config.yaml
num_hidden_layers: 9
hidden_size: 256
n_experts: 96
experts_per_token: 3
d_expert: 128
d_shared_expert: 128
hidden_act: "squared_relu"
moe_layers: [1, 2, 3, 4, 5, 6, 7, 8]
router_score: "sigmoid"
normalize_top_k: true
routed_scale: 1.73
balance_loss: 0.0137
balance_bias: false
router_noise: 0.05
n_groups: 4
groups_per_token: 3
init_std_router: 0.0167
lr_router: 0.000771
num_attention_heads: 4
num_key_value_heads: 4
head_dim: 64
vocab_size: 8744
norm: "rmsnorm"
norm_place: "pre"
norm_eps: 1e-05
positions: "rope"
rope_theta: 5600.0
rope_fraction: 1.0
qk_norm: true
attn_scale: 0.13
tie_word_embeddings: false
parallel_block: false
extras: ["capped logits"]
init: "normal"
init_std_qkv: 0.0339
init_std_o: 0.0421
init_std_up: 0.0486
init_std_down: 0.0486
optimizer: "soap_variant"
learning_rate: 0.0102
weight_decay: 0.0
lr_head: 0.0102
warmup_steps: 50
schedule: "wsd"
decay_fraction: 1.0
decay_shape: "linear"
final_lr_fraction: 0.0
batch_tokens: 262144
max_seq_len: 256
doc_mask: false
train_tokens: 2115000000
max_steps: 8069
dataset: "wikipedia_en"
Below are experts of layer 6 (counted from 0) of a mixture-of-experts language model. Rows are named router (the router's row for the expert), up (a neuron's input weights, with its number) and show model dimensions 0-255. Each number is 128 + 24 x the weight over its row's rms, rounded and kept within 0 to 255.
After each expert's rows: a language model's description of what the expert responds to. This comes from a sample of Wikipedia text that the model never trained on.

# expert 42
router [121 137 159 135 201 100 170 105 125  92 107 103 120 133 142 143 153 153 126 126 162 101 103 116 147  99 127 121 156 136 137  96 124 148 112 107 149  99 143 125 100 162 177 108 142 126  97 111 104 123 142  94 121 124 108 153  91  94 115 154  99 109  98 119 119 128  96 155 136 126 102 182 140 129 152 145 156 146 138  59  83 133 161 148  95 141 103  98 100  98 144 113 153 155 123 145 152 142 158 162 158 135 106 134 116 127 145 113 107  78  92 137 114 101 129 134  61 131 161  99 158 106 102  84  93 139 109 160  99 124 118 135 166 133 124 118  86  65  95 129 132 155 148 133 165 139 125 114 151 136 138 102 161 114 155 141 147  85 142 166 103 138 125 144 136  65 153 106 186 101 156 104 136 122  98 143 145 120 147 127 100 132 135 133 167 132 156 135 117 143 174 131 104 154 147 137 118 124 106 106 116 112 126 163 129 117 160 153 135 125  95 101 139 124  96 130 108 129 133 112 110 131 143 139 137 109 130 183  98 154 128 155 124 136 123 144 116 147 151 115 109 114 116 120 140 147 126 121 167  86 143 147 127 141 163  99]
up4 [152 112 124 153 156 137 138 144 160 133 118  55 158 146 112 144  94 135 143 104 132  76 152 151  93 166 154 155 151 104 154 126 162 149 149 142 155  79 116  65 160 162 120 136 103 102 100 163 111 138 144 133 126 145 114 129  99 133 117 152 121 121  75 130 126 136 171 125 130  95 123 154 166 155 106 101 142  65  91 123 115 147 139  87 123 135 145 127  96 140 142 160 137  96 114 148 128  85 176 134 131 121  93 176  87 125 146 125  59 110 125 131 123 123 108 168 138 130 167 134 137  97  87 136 159 128  96 120 138 111  80 146 105 131 154  96 134 143 133 124 113 146 123  56 132 154 175 106 113 110 169 120 110 144 106 133 129 123 106 128 151 142 122 134 170 104 103 101 169 140 121 138 147 105 143 125 125 165 157 139 111 164 165 130 101 114 118 148 146 162  99 134 122 100 168 167 146 152 142 138 104 148 158  91 155  98 142 112 133 124 108 122 141 117  73 115  84 113 115 114 118 118 116 157 153 126 146  94 140 122 113 126 121 135 130 140 120 155 126 155 122 159 126 130 114 159 108 130 138  99 119 125 134 134 131 132]
Empty space cells in wiki tables, especially election results, and opening word fragments after articles, such as dist, expl, appro, ra.

# expert 22
router [123  98 128 161 158 103 161 117 145 149 110 132 112 145 128 117 127 150 121 127 140 134 138 151 127 135  95 117 169 127 145 115 138 144  87 109 135 110 166  85 130 185  96 105 132 184 119 132 117 145 144 120 150  91 109 114 102  87  53 144 104 121 153 146 101 119  87 117 101 144 101 133 165  94 148 117 100  85  93 107 113 126 155 154 105 146 117 155 110 134 139  89 136 117 183 146 139 112 158 130 116 168 110 150 133 126 113 122 160 105 121 143 150  97 101 111 127 151 164 106 165 119 108 123 132 126 119 171 110 158 113 102 126 133  98 157 104 104  93 138 145 115 191 111 137 142 118 137 154 135 163 137 156 166 133 146 119  97 115 147 126 166 121 133 140 123 149 112 142 115 121 107 105 109 113 132 142 108 168 177 120  98 148 137 149 108 178 107 121 101 141 125  80 136 156 118 154 134 115  73 141  98  96 145 137 135 121 168 109 136  64 112 140 156 112 122 144 107 142 128  91 167 108 121 136 131 139 108 102 109 128 142 169 128 124 163 150 153 127 111 125 100 119 108  86 147 150 153 144  84 146 125 105 166 108 192]
up0 [179  87 151 132  98 105 110 149 138  99 106 138 108 113 133 131 157 131  94 137 151 131  90 188 135 149 120 127 129 143 132  98 156 139 106 195 125 107 111 114 132 152  98  70  95 137 120 161 110 107 139 143 145 147 146 116 123 134 160 121 153 128 141 119 168 119 139 135  85 150 121 139 135 135 126 145 163 170 105 124 118 142 115 138 128 142 109 104 129  90  98 140  95  90 123 143 135 109 101  83 113 166 123 147 147 129 129 124 110 121 154 126 137 145 168 123 120 156 173  66 139 145 104 158 153 120 124  96 151  67 140 105 155 164 143  98 137  86 110 131 134 139 128 121 105 136 122 115 137 108 159 149 140  71  95  76  88 151 112 106 163  91  98 184 166 109 101 162  90 121 141  79  95 149 105  73 111 113 158 120 127 146 111  83 128 119 124 127 163 130 119 119 103 151 150 107 122  98 139  97 146 118 131 105  93  60 109 160 125 128 141 120 139 134 124 110 137 146 119 115 135 124 136 146 133 172 146 136 133 146 112  99 116 135 104 130 103 143  70 147 154 111 101 160 118 123 124 142 127 127 143 155 149 121 103 129]
Pronouns and relatives beginning a clause, usually before was, is, has, such as It, he, there, who, they, often right after a period.

# expert 14
router [118  82 155 129 170  88 155 106 143 136  75 136 124 160 130 140 105 161 178 141 121  76 112 129 164 153  97 131 163 112 153 101 132 160  98 104 115 107 146  84  92 129 131  90 116 162 102 135 120 158 127 111 156  98 102 158 133 129 102 126 114 119 111 136 148 108 114 138 108 135  99 152 144 139 138  95 151 106 108  99  96 111 138 150 128  93 135 119 126 109 157 124 122 145 173 132 178 115 140 141 170 124 136 120 119 110 158 113 118  93  97 152 127 118 135  74 111 156 145 113 137 108  95 115 118 130 148 142 144 124 134  89 149 100 100 129  85 112 109 154 110 156 140  74 150 135 166  89 143 125 153 162 140 115 142 141 111 132 158 126 107 107 129 159 164 122 140 116 153 118 115 109 116 103 104 174 141 123 144 136 133 105 121 117 139 131 160 120 104 112 157 121 100 161 136 109  82 157 115 104 118 119 119 140 122 130 171 200 108  82 132 103 121 121 125  98 158 130 120 112 108 123 142  96 156 160 159 155 123 116 141 217 131 149  91 142 132 122 103 123 134 125 107 105 149 116 115 148 153 100 100 141  59 148 149 105]
up0 [130 137 160 116 100 155 135 114 110  83 151  77  95 144 184 131 129 113 168 128 169 170 139 116 144 125 153 108 157 124 134 137 157 148 152 115 124  88 162 143 121 149 168 130 141  87 131 124 130 109 117 110 131 141 159 131 140 130 144 154 104 171 104 124 117 111  92 114 137  95  92 133 129 147 137  99 108 149  95 133 157 123 112 160  99  81 138 108 119 154 135 128 137 126 126 103 107  42 110 116 143 137 154 148 185 108 145 121 105 144 133  93  82 105 137 166 126 154 139 130 158 120 143 149 146 159  97 103 133 176  73 124 159 153  92 122 124 170 150 113  87  94 125  81 114 106  99 109 177 142 131 133 102 119 132 126 155 169 101 121 127  97 143 164 135 131 152 135 142 131 156 119  72 152 142 117 105 153 132 117 141 131 117 132 113 154 142 149 110 162 154 113 129 181 150 119 116 127  86 138 133 122 153 118 166  97 152 122 127 110 122 143 114  99 123 107 144 109 160 118  79 120 116 170 168 127 112 136 103 113 158 122 117 171 108  96 141 116  96 125 167  93 143 129 103 152 113 121 140 158  99 164 128 134 107 140]
Final periods and word-plus-period tokens ending sentences or paragraphs, and closing == or === of section headings, e.g. Canada., century., ===.

# expert 26
router [ 92 109 135 127 125 148 150  97 123 116 117  89  98 143 110 122 115 140 125 116 129 100 105 125 110  83 128 122 154 145 137 117 115 113  99  87 148  96 114  94 134 154 151 107 140 125 127 130 102 117 148 125 158 129 122 114 117  92  84 123 124 146 122 157 130 103  97 137 128 120  80 158 146 129 133  97 150 107 113  99 110 120 176 160 150 159 116  97  86 141 114 123 123 162 160 146 160  98 117 158 195 144 103 142 143 133 139 119 136  82 120 135 104 100 116 108  82 159 136  65 137 117  74  99 141 120 148 125 118 133 135 107 185 154 113 145 113  93 105 112 107 124 162 127 142 133 142  98 134 139 144 168 127  86 171 140 138 101 126 141 114 135 118 118 134 123 131 140 180 125 131 104 102 121 107 143 160 103 125 151  72 150 102 149 143 168 156  96 125 140 159 148 104 140 117 124 135 105  94 107 126  89  97 186 187  97 142 151 157 110  67  86 154 141  95 109 151 111 143 110 102 137 132 134 153 159 119 140 147 119 143 130  95 134 106 162 140 122 155 114 141 121 124 146 123 177 141 150 155 105 123 130  63 130 124  85]
up0 [ 97 142  99 151 170 158 167 109 111 112 131  95 136 175  90  96 145  61 144 149 169 124 110 146 121  84 163 101 123 133 117 122 166 108 164 111  97 105 130 113 174 160 111 105 108 158 112 126 169  97 106 132 123 141  98 146 124 127 160 176 157 145 163  90 118 133 108 118 134 128 122 132 125 105 163 133 150 106 146 121 155 139 102 114  96 179 132  96 166  94 141 102 141 117 118 145  97  79 140 100  87 127 121 106 134 167 127 114 128 181 126  66 130 113 139 121 106 187 150 140 126  98 121 134 125 115 148 122 157 135 126 105 140 132 124 103  92 121 120  79 131 101 121 147 123 143 162 132 108 131 116 115 100 153 140 146 133 181 135 153  99 111 125 151 147  98 154 120 181  94 138 100 152  98 129 126 137 126 151  76  93 135 147  97 142 116 141 122 123 127 134 145 100 126 100 116 113 134  97 132 110 153 140 166 145 152 126 138 150 137 115 136 144 131 104 139 162 142 136 140 146 132 115 111 130 123 101 168  87  99  84 136 133 106  79 135 116  93  98 130 150 144 116 111 138 120 110 103 177 114 141  92  79 115 103 148]
Prepositions following a noun or verb and heading a phrase, such as of, for, at, with, against, e.g. part of, debut for.

# expert 25
router [129 138 168 121 129  98 156 103 131 128  93 144 140 138 141 135 147 162 167 140 153 131 113 135 136 119  95 135 146 183 156 130 114 125  81  95 141  77 120 102 126 132 133 108 131 177 122 133  95 135 158  83 158 126  98 141 128 101  94 113 125 148 133 132 138 138 114 117 139 121  83 129 125 134 127 118 149 130  98 106 101 132 149 181 121 143  92  95 103 129 104  72 151 139 166 130 166 147  94 179 179 141 146 143 115 115 117 168 149  80 110 119 115 139 121  97  92 191 165 114 121 118 119 130 126 149 143  96 103 176 122  99 132 164 130 140  86 115  94 136 141 139 168 140 148 114 132 126 106 152 142 160 132 100 130 133 122  80 134 107 120 158 118 104 155 134 124 149 150 106  91 123 119 130  98 172 151 130 121 149  99 129 135 146 119 133 156 106 103 124 131 152 113 150 119 138 110 107 105  96 137  92  96 145 181 141 139 185 106 131 117 116 124 170 118 122 135 152 133  70 101 156 141  98 136 150 136 134 129 126 140 163 120 112 120 126 137 167 135  85  85 135 108 117  99 170 130 125 176  74 133 149 113 139 112 181]
up0 [128 113 130 117 130 154 152  88 151 125 160  91 105 135 134 103  84 160 139  86 142 119 174 141 119  94 132 156 108 156 130 163 122 137 113 141 136  74 136 161 169 134 151  74 114  92 138 110 126 118 136 109 117 105 169 153 109 126 142 140 119 130 143 129 134 104 161  97 151 133 129  89 127 133 143  99 104 141 120 153 117 110  95 135 151  98 160 167 119 145 155 128 124 122 179  86 113 124 131 112 136  97 162 179 107 101 130 119 142 114  82 100 126 138  77 109 140 105 158 159 142 168 116 115 102 142 114 141 140 110 142  81  97 131 172 145 133 106 161 155  96 165 188 110 133 151 115 107 149  69 146 123 123  92 118 160 127 121 101 151 161 119  90 103 145  82 179 103 114 138 133 101 141 128 123 152 173 142 156 145 112 128 113 123 138 113 162 117 112 124 138 131 119 160 133 121 141 119 128 152 124 125 110 141 103 174 176 125 106  70 112 104 124 168 105 125 124 124 106 130  96 154 139 123 118 105 127 116  98 154 147 152 164 111 163 116  96 130 145 108 121 118 127 132 138  83 128 127 112  95 121 180 144 165  92 152]
Standalone one- or two-digit numbers in sports tables, scores, dates, coordinates and measurements, e.g. 57–30, 2-1, 28, 41°.

# expert 28
router [109 130 143 157 145 135 173  85  98 101 143 117  97 135  92 164  99 125 110 116 120  86  95 151 121 150 142  96 143 128 130 101 116 100  83 101 148  73 136  79 146 114 172 111 134 135  61 118 122 138 160  86 121 148 104 179  85 103 125 134 144 113 147 174 125 146 114 112 128  97 150 138 144 112 127 114 115 133  69  88  84 113 147 149 132 146  90  99 104 163 150 103 150 114 155 124 160 127 127 138 119 124 126 135 155 167 123 130 127 110 139 110 118  66 119 121 131 187 139 110 154 104 117 118 129 126 119 158 155 157 123 116 187 132 113 116 113 112 180 156 147 111 150 106 115 129 111  82 150 122 169 157 149 111 140 106 140 117 106 150 152 182 116 113 138 100 138 122 157 105 122 139  96 135  97 103 111  94 146 166 106 113 108 140 130 131 139  98 112 139 141 154 111 127 131 115 110 141  85 117 118 130 110 132 144 123 125 164 115 100 105 101 148 136  90 116 118  89 147 108 144 125 118  93 157 194 119 162 125 114 150 149  83 109 134 132 152 146 114 120 122 102 124 142 134 115 147 128 143 114 107  88  72 123 136 126]
up0 [ 59 146 116 153 118 141 137 109  80  72 105  93  80 127 151 160 126 119 101 192 126 144 119 163 110  96 143 120 135 175 137 131 102 194 190 138  85 138 132 126 168  88 112 118 138 124  87  94 110 107 132 151 123 122 155 129 151 151 142 147 168 163 129 140 129 123 118 114 112  79 156 129 123  96 120 112 112 136 131 150 127 158 132 116 109  97 157 138 113 108 157 129 140 143 190  95 164  83 174 140 116 112 108  92 135 143 115 122 111  57 127 116 136 134 112  71 130 131 161 126 135 137 142 101 118 143 135  87 159 138 101 125 122 108 116 108 113 120 128 107 133 113 137 150 132 117 101  82 159 162 131  82 118 147  82 140 150 133 140 120 129 147 112 153 154 118 129 137 154 178 134 113 139 121  93  93 154  91 103 185 108 120  98 110 111 117 121 145 111 137 136 123 127 161 144 132 103 169 143 101 120 153 109 134 157 136 116 149 142 103 125 138 148 129 119 105 141 127 118  93 173 154 115 109 148 148 110 122 132 128 154 110 158 111 108 101 131 129 124 123 113 148 154 113  92 131 107 159 114  92 116 141 163 143 130 124]
Word pieces containing z in names and places, such as Mozambique, Byzantine, Ezra, Az, plus table pipes and the prepositions on, over, in.

# expert 18
router [131  86 163 165 118 117 163 109 139  97 103 149 147 108 107 157 125 138 128 145 124 119 142 153 146  96  83 143 151 120 146 105 150 153  61 113 145  93 166  83 124 145 108 102 119 176 128 112 121 132 151  94 154 132  85 137  88  75 109 109 116 123 162 122  97 118  97 120 130 122  72 161 192 103 122  86 154  84 110 110 103 129 119 162 129 152  96 143  91 153 124 125 119 137 161 142 146 121 118 148 140 149 133 173 126  93 138 130 133  98 112 122 150 118 136 100 133 151 142  80 127 115 115 115 147 161 127 141 128 143 143 150 201 133 115 148  96 129 107 101 158 132 171  98 172 112  97 125 135 121 190 151 131 163 135 128 132 136 141 130 138 121  90 145 105 108 106 116 144 125 112 112 124 146 101 131 176  86 139 155 115 131 154 119 162 101 157 110 128 136 162 120  96 156 125 124 150 149 107  92 121  95  87 155 151 114 148 164 110 109 101 111 147 124 119  90 146 104 134 110 117 136 146 126 130 136 162 131 108 108 117 140 137 132 123 142 155 142 118 136  91 112  93 135 128 172 157 133 124 102 137 111  81 143 135 180]
up0 [119  77 126 103 103 102 149 105 114 152 146 113 127 145 148 124 151 103 113 143 134 126 162 155 124 125 101 140 143 141 142 110 146 127 128 127 127 137  95 105 132 137 159 112 107 145 148  95 122 181 133 122 161 131 109 158 114 142 141 137 122 108 181 137 108 159 169 121 125 145 128 122 183 125 130 152 174 136 169 112 142 131 112 101 155 129  86 144 136 106 130 130  92 128 162 198 195 100 138 122 121 151 127 115 134 113  71 156 158  96 115  82 113 119 110  79 134  90 124 150 101 130 136  93 124 140 164 144 120 121 121 154 127 159 147  96 146 119 209 111 122 145 154 103 177 104 105  79 127 145 108 115 169 120 124 146 131 138 123 106 159 139 151 144  83 102  97 136 119 148 104 119 123 112 138 108 156 143 132 106 103  98 184 131 112 138 144  61 108 183 140 105 140 111  82  90 135 139 150 113 132 131  85 132 151 124 113 140 145 143  87 145 118 155 107 133 117 148 141 135 123  92 148 133 106 116 148 145  82 115 152 120 110 125 145 152  94 115 143 127 129 135 114 112  98 169 133 164 127 109 116  87 144 117 122  98]
Auxiliaries, pronouns and adverbs right after a subject or relative word, such as had, have, would, who, not, eventually, just.

# expert 17
router [151 106 124 101 144  84 155  89 135 103  75 132 130 111 126 114  91 145 125 134 131 111  93 146  94 134 130 145 162 141 115 110 111 154  84 115 163  96 151 101  96 129 133 125 121 145 112 101 112 119 135 109 149 132 131 156 104 134  78 101 107 120 121 156 154 134 106 148 121 115 127 109 187 122 137 101 137 119 112 126 101 102 122 169 152 152 110  85  82 120 104 114 131 146 144 140 133 184 100 169 164 146 116 143 133 169 154 144 121  73 106 109 138 122 127 130  99 121 155 106 127 126  97  87 105 135 124 114 143 145 129 149 191 150  71 106  84 129 108 105 152 159 147 108 154 126 102 126 116  86 139 161 131 107 163 122 154  86 102 143 154 143 143 140 115 104 157 149 154  99 105 125 114 120 113 167 106 114 153 183  97 136 121 118 130 130 168 114 137 141 137 126 141 137 198 143 143 151 105 121 146 110  76 112 171 116 174 182 149  90 110  94 165 132 118 163 136 143 156 120 102 159 140 105 149 133 104 134 130 138 148 147 151 169  92 150 148 140 111 141 118 116 140 111 168 146 120 137 110 124 155 143 118 124 146 148]
up0 [ 82 114 188 105 137 120 120 113 120 105  98 148 118 137 139  83  91 123  77 119 136 103 106 132 128 138 111 132 144 133 120 130 124 138 150 109 103 152 119 158 151 131  96 112 156 146 171 115 118 168  95 134 115 118 176 142  92  89 155 127 133 124  95 147 146 166 133 144 140 157 126 117 151 104 115 113 133 146  99 137 105 107 143 165 110 117 118  90  94 133 138 128 143 159 154 143 161 150  80 150 146 153 149 114 113 184 202 150 169  98  86 105 128 136 151 138 105 102 154 153 123 154 124  99  91 111  88  99 126 137 107  90 129 159 121 143 107  97 169 157 137  99 175 153 130 114 104 122 101 183 121 133 125 134 127  96 125 135 129 143 111 118 131 151 125 154 138 129 135 123  84 136 120 140  91 155  77 123 144 141 114  94 141 115 141 155 152 135 150 110 143 163 156 103 149 144 131 117 122 155 112 117 101 102 119 157 151 142 114  99 128 152 165 104 127 135 132 153 163 101  93 140 117  96 153 108 117 110  85 136 118 118 110 199 154 159 164 124 143 118 131 143 119  94  94 122 107  95 119 172 143 166 124 137 159 163]
Short vowel-led pieces inside long Latin-derived words, such as colle-gi-ate, vo-ic-es, Torped-o, res-urg-ence, exper-im-ents.

# expert 10
router [ 89 128 153 146 149  77 139 135 145  73 137 154 104 117 113 148 125 160 129 133 151  97 142 128 111 112 139 129 165 178 170 108  65 158  86 109 123 100 115 128 107 129 133  79 132 153 104 119 107 128 137 114 158 154 124 125 130  63 125 141 120 147 114 159 135 148  80 122  81 133 129 124 140 127 124  96 151 116 108 108  83  86 149 143 126 131  99 103  95 155  93 133 134 120 162 120 145 153 109 169 138 154 101 146 148 120 148 138 100 123  80 103 119  96 130  79 118 144 125 132 110 120 115 122 154 137 142 174 172 113 130 134 166 147 115 145 111 130 103 121 126 138 162  95 124 144 121  78 172  97 138 183 136  80 163 127 125  85 140 163 134 190 105 128 107 116 144 132 163 146 130 127 127 140 134 116 161 121 152 148  91 158 121 121  93 127 152 114 122 140 111 121  99 168 147 108 121 125 108 131 119 105 138 133 128 121 153 152 121 129 127 108 146 117 104 104 122 128 141  86 103 163 164 119 153 186 111 163 164 101 137 143  95 154 120 100 154 105  74 106 123 132 151 115 134 145 136 147 128 106 162  92  94 140 117 138]
up0 [101 124 142 179  97 137 114 128 136 140 148 141 106 112 135 105 100 137 148 178 111 125 116 134 145 175 139  97 132 164 144 110 146 162 146 122 112 112 148 106 113 139 118 116 183  90 146 122 129  95 113 112  92 164 174 136 125  76 123 103 141 191  94 144 103 150 125 147 117 125 181 137 120 126 105 122 140 164 135 116 129 108 140 118 134 147 134 133 148 148 143 140 197  88 136 134 121  92 176 164 135 157 111 111 134 111 134 145 150 106 120 112 155  97 109 170 143 153 158 131 111 128 125 130 127 123 142 105 103 133 175 127 145 112 157 161 111 128  99 120  96 122 125 124 146 157  89  93 185 122 113 129 133 118 160 116 166 138 107 150 112 158 126 116 100  92 120 159 141 114 144 164 109 141 143 117 135  93 117 162 146  98 158 130 127 105 103 166 155 171 138 160 153 150 134  88 111 102 110 163  99  82  81 113 115 141 113 124 135 137 142 138 147 122 137  78 130 156 155  98  89 154 151 115 154 128 126  76 156 133 152 169  95 129 130 125 131 122 120 128 146 128 139  88  93 132  84 114 104  74 113 142  78 129 120 132]
Short consonant-vowel-consonant word pieces inside words or names, such as at in latrines, ot in genotype, plus capitalized starts like Mon, Win.

# expert 56
router [100 151 132 118 143 118 154  94 121 126 111 178 131 134  99 109 106 164 155 137 145 136 146 124 126 133 109 127 163 143 143 130 141 156  75 106 152 117 135 124 135 119 153 117 126 139  80  80 112 148 162 124 137 132 127 136  95  90 138 160 151 125 121 134 119 145 127 133 138 127  99 168 136  97 117 144 149 144 127 142  90 107 136 155 136 153  66 128 117 152 146 117 138 149 192 157 143 149 137 143 168 145 103 139 187 149 162 148 126  75 133  97 128 108  96  88 107 157 126 108 141 131  94 154 161 147 131 122 133 158 128 155 154 139 135 127  87 103 136 129 104 118 155 131 174 118 118 124 176 122 148 128 162  91 116 134 138  49 131 140  85 151  92 125 124 125 136 136 148 108 117 128 126 127 115 151 135 118 152 153 123 129 151 155 143 149 133  94 129 128 149 133 112 114 133  97 124 121 117  78 138 105 131  95 160 120 163 202 148 100 114  92 118 142  90  98 140 132 157 102 132 156 132  70 161 148 155 154 127 145 152 170 107 151  88 140 199 124 110 135 104 115 140 172 159 134 116 144 125  86 116 154  91 126 138 122]
up0 [ 98 153 107 104 160 106 120 114  97 132 121 168 107 111  72 155 142 185 132 152 112 159 138 124 114 108 115 146 112 108 115 129 112 126 146 138  98 134 125 133 129  91 138 137 130 107 125  91 128 133 138 110 133 161 135  97  96 116 125 105 158 139 140 141 142 117 104 140 140 126 112 143 112 165 145 129 154 112 187 118  92 177 132 124 150 142  95 152 181 144  73 144 155 178 109 111 127 119 136 137  92  84 137 189 130 161 105 128 140 165 124 162  93  88  95  79  52 128 133  76 136 146 117 147 177 120 118 165  96 148 138 160 120 132 111 111 138 141 160  90 122 169 126  99 157 123 146 116 158 111 156 106 142 113 136 145 127 143 151  99 147 126 139 113  95 144 117 103 134 123 122 145 134 106 117 151 132 140 146 142 141 137 141 145 126  96 133  80 116 141 165  96 135 106 123 104 140 164 127 110 121 138  75  95 130 124 106 121 115 133 107 116 123 157 144 156 107 143 166 136 152 149 149 130 139 150 119  95 133 140 127 141 167 172 107 148 143 164 130 143  93 125 157  92 107 104 164 168 100  84 159 160 125 159 117  96]
Word-final pieces like -al, -an, -ic, -ian in adjectives and names, plus later digits in numbers, e.g. vagal, Egyptian, 576.

# expert 27
router [ 96 118 171 103 140 147 180 124 128  85  63  94 132 143  88 177 149 157 154 145 134 115 106 138 134 125 131 128 169 194 134 121 101 150  79  84 136 136 140  95 148 147 132 110 131 136 127 116  98 136 127  92 171 125 109 161 107 129 112 162 121 120 117 115 124  82 112 124 104 117  95 142 142 118 154  96 119 153 120 105  86 127 143 128 150 172 125 134 103  97 115 101 118 121 151 161 135 109 137 166 132 132 123 158 112 132 160 120 150 126 132 121 143  83 141 138 106 171 115 109 132 117  88 106 127 126 132 165 118 121 138  96 142 150  90  88 101 108 126 134 154 116 173 121 150 168 128 122 124 103 109 166 144  70 125 141 151 133 134 138 122 163 127 136 124  99 141 119 148 130 120 115 107 155  85 149 166  80 167 168 126 134 128 132 192 153 151 109 123 120 177 116 145 184 131  88  87 102 108  96 132 131 128 127 142 114 162 138 138  88 159 113 159 142  93 104 120 159 165  87 137 129 152 134 142 147 163 169 135 141 124 177 111 133 128 149 124 126 129 103 117 139 110 113  96 168 150 141 136 120 122 134 114 121 149 112]
up0 [139 120  89 131 107 122 105 143 120 111 128 120 156 147 156 133 115 139 122 125 114 169 135 134 100  89 144  98 147 193 181 118 118 135 134 136 159 129 120 133 145 148 177 131  94 124  91 118 139 179 128 120 122 107 124 137 103  94 111 146 100  88 107 169 141 178 135 128 122 126 144 131 124  92 135 118 101 103 128 118 182 115  89 141 128 130 118 159 144 143 116 108 154 154 144 124 142 151 146 122 124  88 141  90  80 148 168 148 168 125 134 112 133 111 148 188 155 130 120 107 117 141 143 105 135 173 139 163 111 144 118 100 139 138 159  99 158 156 125 128 124 112 166 126 157 164 139 145 108  96 141 136 119  58 120 132 146 114 144 134 119 122 100 136 104 109 117 134 148 114 128 132  95  78 105 109 138 130 128 125  91 130 128 163 148 109 135 142  68  95 126 112 106 160 146 109 132 105  98 143  86 114  98 125 122 181 114 134  99  84 149 114  89 111 113 168 127 199 164 100 131 148 146 116 122  98 136 133 162 135 150 111 134 132  98 150 147 103 109 135 135 125 107 111 169 162 114  88 110  87 149 111 114 100 116  70]
Word-internal or initial pieces containing f or p, such as F, f, af, ap, op, comp, dep, inside names like Belfast, Beaufighter.

# expert 13
router [ 81 154 119 158 145  91 135  81  99 107  57 137 103 151  93 106 114 147 100 139 139 105 125 132 116 115 133 137 142 154 149 107 112 104 107  88 181 119 119 118 142 146 143  88 148 150 114 153 106 124 172 124 167 113  99 153 121 103 113 135 110 137 134 129 135 120  97 108 126 128 110 153 139 117 135 132 147 106 133 110 126 131 150 167 169 130 122  81  82 119 169 108 143 140 159 132 138 116 154 181 184 152 104 164 153 148 123 123 148 100 105 125  79 139 128 112 119 165 122 103 124 149 100  94 128 139 135 146 134 132 135 151 135 134 104 128  99 118 148 114 136 142 149 140 106 136 124 124 162 100 172 118 132 123 145 157 167 119 172 147 105 136 127 138 124 114 105 115 167 154 111  98  76 102 118 125 167  90 195 161  99 161 132 144 167 155 157 115 131 141 142 123 139 127 143 111 142 132 115 114 122 116 102 141 169 104 150 176 168 102  97  82 149 108  81  99 156 128 145 102  92 165 157 122 147 158 144 153 157 135 131 137  83 135 108 148 124 151  96 110 144  96 119 156 128 166 145 114 126 120 150 152  79 122 108 127]
up0 [128 172 169 137 139 137 126 129 137 100 149  98 107 168 109 132 133 133 110 125 143  97 114 136 136 174 100 119 138 145 118  85 160 139 146 136 123 129 163  76 144 147 119 107 113 137 142 174 126 159 147 108 152 139 106 140 101  64 136 130 131 124 101 162 126 125 113 147 160 103 141 142 128 109 161 138 149 166 120 128 157 128 110  92  71 109 107 121  94 137 122  91 127 128 138 160 111 100 117 142 152 108 113 176  94 181 156 126 153 128  97 117  98 120 137 129 145 143 146 150 122 112 155 165 101 138 196 152 110 119 130 160 123 136 168 108 107 166 135  64 109 133 148 160 100 104 143  87 155 108 130 110 174 104 171 140 107 145  83 115 138 130 184 113 152  80  94 132 142 133 137 136 119  86 121 140 142 109 100 165 184 109 114 189 142  85 118 149 112 123  87  98 122 121 142 133 168 162 112 150  99 101 128 133 108 139 125  84 161 141 125 107 142 113 138 115 108  76 136 124 128 144 133 121 149 123 131 158 144 127 134 108 104 122 148  88 132 162 129 130 135 142 127 149 112 126 104 125  95 132 155 112 157 125 106 108]
Mostly "of", plus other prepositions, in census percentages like 14.0% of the population, and died of, among, throughout, aged.

# expert 63
router [131 125 128 113 120 109 155 157 115 103  99 164  96 142 107 120 113 148 162 127 159  92 120 179 138 120 134 122 144 147 125 119 123 139 127 115  88 123 118 135 135 152 130  98 130 156  97 123  85 116 162  96 158 104 112 109  93  96  97 133  96 107 162 130 141 139  87 168 102 101 108 136 157 120 122 120 128  92  92 117  98 121 155 146  95 139 127 104  85  80 133  86 128 123 127 140 110 120 108 139 111 182 107 136 155 147 130 129 151  73 139 146 126 131  77  98 108 154 156  99 146 146  75 121 124 142 115 130 147 132 163  90 148 146 130 133 108 114 117 139 172 124 157  85 139 148 112 126 134 137 173 156 135 107 122 121 151  94 141 141 136 160  94 148 150 131 132 123 119 118 113 101 134 100  83 162 166 115 116 146 125 135 116 142 134 172 142 113  92 148 100 150  75 172 143 132 121 142 129  68 142 105 127 162 165 112 134 166 145 118 113 113 168 130 135 102 142 146 131 117  96 167 109  45 163 141 128 108 144 136 163 137 127 165 113 128 144 170 149  97 133 100 140 139 103 158 128 155 169 109 122 146  82 112 157 149]
up0 [132 138 140 165 100 162 227 150 160 133 105 122 119  87 122 107 116 178 126 149 166  91  96 108 140 118 127 120 114  96 178 118 120 129 120 128 148 126 133  93 103 143 132 108 119 120 132 155 124 120 120  96  90 121 146 126 127 132 111 127  95 145 127 154 106 186 159  96 147 159  87 174 116 114 179 150 173 125  98 162 137 108 114  96 127 139 104 136 168 102 132 118  98 128  94 128 107 111 114 125 152 115 129 130 105 132 136 149 121 128 112 130  90 120 105 117 129 121 131 139 115 165 106 111 128 145 154 130 142 113 134 155 116 125 146  70 128 134 156 116 115 111  96 151 122 150 131 112 145 118 147 170 101 134  76 142 183 134 123 196 154 124 125 163 107 127 159 166 158 144 129 126  97 128 122 136 138 179 193 122  56 143 128 155 128  93 110 141 115 121 129 118  65 141 111 130 109 127 119 190 116 134 159 156  95 160 127 128 109 138 150 110 110 111 111 154 126 118 146 119 118 130 120 120 134 119 157 121 160 170 100 117 133 140 108 120 142 116 123  95 122 117  90 144 140 115 139 138 111 128  97  86 140  89 134 118]
Given names and name-internal pieces in lists of people, such as William, David, Daniel, Garrett, Gökberk, often with diacritics.